Below are experts of layer 7 (counted from 0) of a mixture-of-experts language model. Rows are named router (the router's row for the expert), gate (a neuron's input weights, with its number), up (a neuron's input weights, with its number) and show model dimensions 0-191. Each number is 500 + 25 x the weight over its row's rms, rounded and kept within 0 to 999. Numbers have three digits each.
After each expert's rows: "gets" lists some tokens that make up at least twice as much of what it gets as of all text; "comes after" lists some tokens at least twice as common just before its tokens as in all text. This comes from a sample of Wikipedia text that the model never trained on. Tokens count by the router's weight.

# expert 14
router:499519499510566465454499508475496462522506464530493475460479521478500529503479530509500539517483516515508525481446503516481459513499521521501525489534523506514515478491465489485543480484486492509492480481500456538448520494502511472468466464473483538519511482481498512508461551459494510524501546538498503479509513483527518499453477503548516475483491460516439522508529484495504485524488502459500507481552488516479544549462521477476449493524521500511500453495465520496455517533523484482522479478534479539538463524493481507498479488481528516509488523494463511518480539501489475512
gate0:482510472510461494549467490514545502492479508549495475497510470487539486491442484465507486477492463484489506534520518441483527476510472516536517496500470502541477479544524505487499530490475483520506481497486468504489538477516558570474521527484497531503519519521480448503529524511499476490485466513511507519497503547523524482491500518460545530477516523511522501484490465477520496476488536509535515481513519470477506477537487505507473479497490480463492530525441514473479504463478515547516455460534489518479489521458522495522479484488532501529511498538496526533476533509488448517
up0:538517522482522475525520517483489496557524515465521526522496515512467551528536482535491488497508537537531516495522487491531475517545502502539521492504513518462510495483497478488488445542524491503486521491482508507513455489510469504519475538515489469508477487495487531522505506516435519496511510452536471485492481536512492508523494507507459477498474475509471476522492497522474494505575501497472507519534498488465492485448509521524478484512483490489516522499529470511528505514501462429506501530478508475471508480515511482477505530479477511481521520463504496418510432512469559518
gets: " ", "\n", "-", ":", "|", " /"
comes after: " |", "\n", "|", ")", "-", ";"

# expert 22
router:545566514498490476514553502465458510515476505526468523509506467505497549515475507476495470514502498530511523513440476532517543449525470488487538544470530486497527487494536494489479489493504537496505478453527533483464541512498541481490539471498510479495486452502497491492461485537482465499463523505523515511524515521485503477473566503501508488484498514473501515533482514474487447506471460456524481524513506503464496542487517495517480447481501541518497479499516507500523519511478516504518510472532545496500522460492512478467510472516490509490512518556480513487484498511490567490
gate0:491536526501528497458553522501481456512570511522513465503565513499496449516543504474478483464498476476486524478487538496505497513450495504486531513511481493525545490481495490518505487511531486487488508451494491513480487483503486508510479534507495491502461554485476445478484476467491485526510531519483484493476503516486493460468492507468497495509522478491542497491540506525502511521458519487496553555542470500495459497487518487469488511557494519549509551510497484505459521543504511489494495500540531472494510534550471508471492478478491524502474511545498516535510510441489492484
up0:503496493479466466565462503522485519522447469474507538501431522481467567488488496506515510482532494520516509492490458490511529500555514503538488434518544484468497521519522524479496510494487482520504496517486508492490488511529492518490497486503517507483517467463522524552479519506506536486505472469540519504525514497514503520517519503533473527494475501500470509490454496475499508512556511544522443439486529507495532509484487526543478497470497469470497480497496479532547499506506488491517494506447455521540530494492551497537508495514477482495507468487457466465489465492503486489
gets: "1", "2", ".", "0", "3", "9"
comes after: " ", "1", "2", "0", "9", "3"

# expert 2
router:515530511501516534514509504497456520524535500455516525502480500488487501503541473521507488520458499477478488531477456459539488477513493544453529528478510504522508509473473542522543492500526541513501508529487505481493529532491512457515516525485516480489520496465498497525480472531498479550495558523473477505503519533496489489492540497541489462534495440505473500527534470475503494510497463510526465487514496462465474487500523552485509457502459481497498443511540497491542526505481506462482445516534517502526523485525482477511507510470452467460513514533533504464490504497467518532
gate0:482473545466510481536501525494509512520519522502473536526510464512440522532489537508502496501538463452500490506464505485506457496523465508472483519479523514524455524536505506497510484486517484512502529525500500508515509467521525534492463484454515476491484480467530543530469477493465494481517525489549544501498502481504538496478503546469493439491504506486440550518515510529471502500525519452462467470503484508477512501475487518464495510441513460510513499493508524498475500495500487494525461532477500489461492507498510513522497519544465555513500498542557466522471519486529503534
up0:493567488487480509459504488544514508482512493546494505497488547485535509513541464486478479426508479530492495499467508511503523480512495459480457484519511477502521506464474470486506505453476459516482521479497500487494496536514507469516518539539458492488525517503475469482492530510512537500521474495449470492497476550527499497526471520507516575494460543517536475516467485493545496505464542525523482514458515469509500504496486477533493501521473497503508513480472485506526482451525525477512546499521533472555536495464504481489504499467486511509509494458531536484518489488529504520
gets: "0", "5", "3", "8", "6", "7"
comes after: "0", "9", "1", "2", "8", "7"

# expert 12
router:527475481500484552504536446470486492498490545532499481477472448472522512556497488514476494519516518499502502510461533500479480462469477471505540532501487523526499450469537501490495491506497533458461466521523504480519510480487554474463495527444508486436550503491498523534473478482498509509488541531518497503489528472501513486491541536492524506492469542507490497561493524534542525526504466526498501505498482480528522505475514457501460487517504509492493497509519530490484483479486553505502466495488513466498501529461535500489498482518517525533495464490529530502483547515504523548
gate0:487509479471507505525507485503499509506497502510519524522545512514491413493510489482510509521484516517459492484476501502505480481512487460484502482532450489474510490465481502534441513536492497541455495519513447479522487499484476483534442524493512483485509487528490514511485515502524488569479462530478518473488503514522433454503543513527483503494489496475466514570527525490512514483501536553491497465514481511457517499506506524472530494493470526505491516551462505498514531536530486490527520476511482526501507537532516501494499483478546540495498455490481526517495466532553484514
up0:489478507500556465503478521496471521494536537499512509504513505506472480546507524480477519555519480487523494503495526535532538514495498489510470525530511453474514479507480487523480467524474497459526499472510498509500480490509506499465489518516484522490513526497556512534522509485543461526539455496509507500507547524512563489431492507479456504501517457440511508427515517479543472526449499509465504462494485482494533512492516504485496462516480527495511497508488513475477455531477481528518500484485551509458525534481484493521472496491549514481506497513524478493501523458457482507
gets: " ", "9", "1", "-", "0", "–"
comes after: "1", "9", "0", "2", " in", "8"

# expert 16
router:527493460523493477515479473508526537511510481506511521467516515523490521506544514514502519519506484501474512481497509518454512466503489500467469487449491513502526516501525541482484467480509461490480488491482511464521465465445530509522520511485453486484507494471481480504490529451494491501493464561528530516498529500532527466523517553486520468500455555503483467496502528540541540496478466506508524484484532489532442477495497482480478537520473531513468549511518510509538469440532466499512494484479484437529506535490543474489488540490496521491496499469501529516512505514501498537
gate0:527521490484497513503497493495499485497536541480465504471537480496499453500498532501480534485487497525498485522448512517486467503526498475489497513480479492469530485487459511477459508479563471462480520532529473481455527526479486519479501505515522507528557484473478503504502502525499487469566486516504458443463418497491482476502520534483456472502531473535509467485513523497473534521529502503513460529487451437509470489513526480558525507494485465488499491483503488515502506483516527544516524500500512552514513516536513532525515510533507491497499544488485514489472517497520479468
up0:532490494475492472524527498526509518502515502510516528492458473503458465506531495498510546492531504524551483546477456466492511496498523427512480509514496528505531514461465464471484488526489515498505481508511539452489454500468535505480478482482476479513498465483499473485495497496517502481513488489500527523508471498497490502544543565477488490574478519523512469512514483469498527489508536472486501501539508460559487535509519464503525512495468477513513459465481459503527538552550525513508514482525518478495525510527500506454523530490503514541492513441506508470497479493511495478
gets: " the", "0", " a", "|", " The", " first"
comes after: " of", " in", "2", " (", " for", " on"

# expert 0
router:492470527470465472519468472535526509487464516485493454494498490540533541491499496521499512455511489510517537496501496519434518461492531494510474504464516524486448493518484492467465504488496473505477529537500549536547492491458463502507513480478516485500450494512473494445506514519510499504552519461465519512473512522506468502512509509464554496497499483518541463481480508519470504526490500512479528504479551523535482475525516500540545508500527469498438515499509518517505539507496510498494514521479499485507522463543462483507461465549508480485502513504553491514469449502484479491
gate0:529516510493454473512530494552514518524464503491521475487498505512502479535523579473483484459561510531485493520477498493454482444552509509486529495520472463506519484507471512512502483482504537479526533507486504502506501515470480473523483509485496467482518484514450485531468499499511470510523513505491423520486504467579454464523521483472504533480504449519516473528514482535510506535485523497534508473507477501528565472524536466494488519522485512536517494533511454452512518504499545480498517485495468506472485484502515506486527516496471498504509520487482508494514474515522489500
up0:515521455571516505478457525510487488478512526518533568508473514428500545500518474529520505495500475506525521507511471484539482542473525528542491496497507500513453481485474492490516486470498505513510474481510482498508513523508538528433530517460490526500523505498543502496502496508508504535489457494515541500498481529463542474505487546514490553495481490469467484497499503461517479464498478467492477530504513522503514530471534518499465479509515500468480520471464486518476502510524483472523457497499495492483498520430465526486463467521473528496494443508540501524475512486480498512
gets: " the", " and", " a", " The", " \"", "The"
comes after: ",", ".", " and", " of", " that", " as"

# expert 11
router:554532520508519514533529503470477479504531525497513486507487504494507521556517524494499488522518529486525517557468513535471481458540495519465516550508518531523512486477508517532465492491465530474488477477514477485473491512511502502501522478490475502470552474450485480522443500531465495523483485507543504532497515522480513510459517482541493464495491535513471490519521488489486522496491451456503483496500514483485500523480558472516444536500471525530519460523519485468511536475522507501534517483530531499511495500450546479463491530460470496490458505535523555490477500514500510489
gate0:478474423540501462465487498485507482531454501484491535468484513524525517498511463542505518508522541510529495529490467499527465495482477501489541523542503523510472514464521505504511539476505522547485502505490497489477493497497462518491526498536489495542456499467509477509528474496496472505503433523485516454505511503510520491524471497504515485541474519499486486461479531497497546497531503522539519502537491461496428513476491468525453481497550495535488475514513484515507526490468489463499484503520470529469502510535490505507535491541461453529481501497503502507482463525518563505
up0:533486522505514477518531477498490497466562522490499506534495498466480533491490503500522494484470481491491485527510542485469556531500502504478520480443535482500520490513485451556464522480501512508492463515454493508499494522566513509515482489483504495489480499516463496487542514466498547513537526479479492535491499496506502516471480497499499458493491500464495570496517472488470497466464495494486503555448482510523524522536496501486558517527493471468480493512493483480483487574505502473505486478499545491513498478470465538469509497446497513473492506486531484476539496542486453472
gets: " ", "1", "2", "0", "3", "4"
comes after: " ", "1", "2", " |", "0", "–"

# expert 9
router:479506500464490517463501512460532505474486530497506500471493522526478484425488507514501518506487530543471487488517517448478541518460461481556501533504539543533466484475550469523524511453540512480558557460513486498499542500482519479501518460480464511511510503543511522498527525486511478503522508507514523539518487473491504506493514481479512492483512494500479528492509516503534477508506513529517545514536481468512497505482514470523517500496522483525492457536499501502499459525467492509471514471460496462438498509535507535526552491520516511487539511522476512531512519514504497444
gate0:496514533529436538535549496489501501493477507500477507493508492456466486462516462472516508484524528491518493500501473471472524524485470495476519510513547497484485504496542474517488512475482531513492510519494486485506493479523511513520532563519500511522476493523515478532520460515496489480525504504482556457489511490536472517506499482489508525514509464487501459535530457481524503509501548451506494535503493473496495524514510477491484439441491493500517515473497440588492492524496505554506504503487495465520503466544523474499493525488548500455526484466522490503507524543472507460
up0:510488543517472526516521473503485505463498517521451538526510542519505522506478502534498503505483474514494494508504466499520480506528506462514472486523477531482502547490506528462489472501534501522524540467482455543498500539461483456539520485493467549502513505486509520494539508470467500441507496472524509518483487508544468513486497478516503493484472466456446504504495523519443514569490489473496542481508444538439509483445484515473488482526530503468505505511519491524502515517518517457536474498492505519514502457495535507502536515535494495467516488513467501486489516527498525538
gets: " S", "-", " the", "s", " The", " of"
comes after: " \"", " of", "-", "'", " (", ":"

# expert 18
router:473511532526488463526514475479486474495490501489463523499510532510475512523515468455487490461472481546515491518486484497488460502522491511487526463508492501479522457558440456485543500492547494487520515515538510486506509485511500503495464504478524492512475500538531473510464504516496468524487519493533510475537470470554518484515517487489457459530517471535496519486453508486566494474506483489517524458513530530532535519526474485510532458532468517502526531477489549565495538487502501478526472497487525484555491482518478485500500472470488514505489528500456495509462514502507517534
gate0:483532467489484505452482491487502528462532477498512481511507508558460511474500511471488505529480546503494449507478465458504502464472442473454498522477502469533497498519518497498529506509517472472510494509481525531528490500469522448546499467533526518473512539543493537522525523509494511563539536509506569466517493508491498476492502481476477493518476480498526500487489488535487520542486490489524522474506477518452524488477521519514511476520436470527496504525510533498524481509525472492533492492497480492481474552531513514503509480484484504535492530518520514510573472503506516475
up0:520467478501488509504506478504515479567474492511471549490508470487467505538518495542433500492512531506544519514470536495506514499518540483489489485537479496530485580485531533482520484483483495502471488520509521501510482527441482484500477489505526509496488517523517549483498490530511470501491502528477504472476501494480497529446535522534494508488501515480511509479487511479457496522525491516463517493516518527509525455517465520472481559484472464494498506497523446537510475496462482500488528496514494501441549488515483521467474509503463518565513536473486495521478485482545498540
gets: "\n", ".", "==", " |", "===", " ="
comes after: "\n", ".", ")", "==", " =", " =="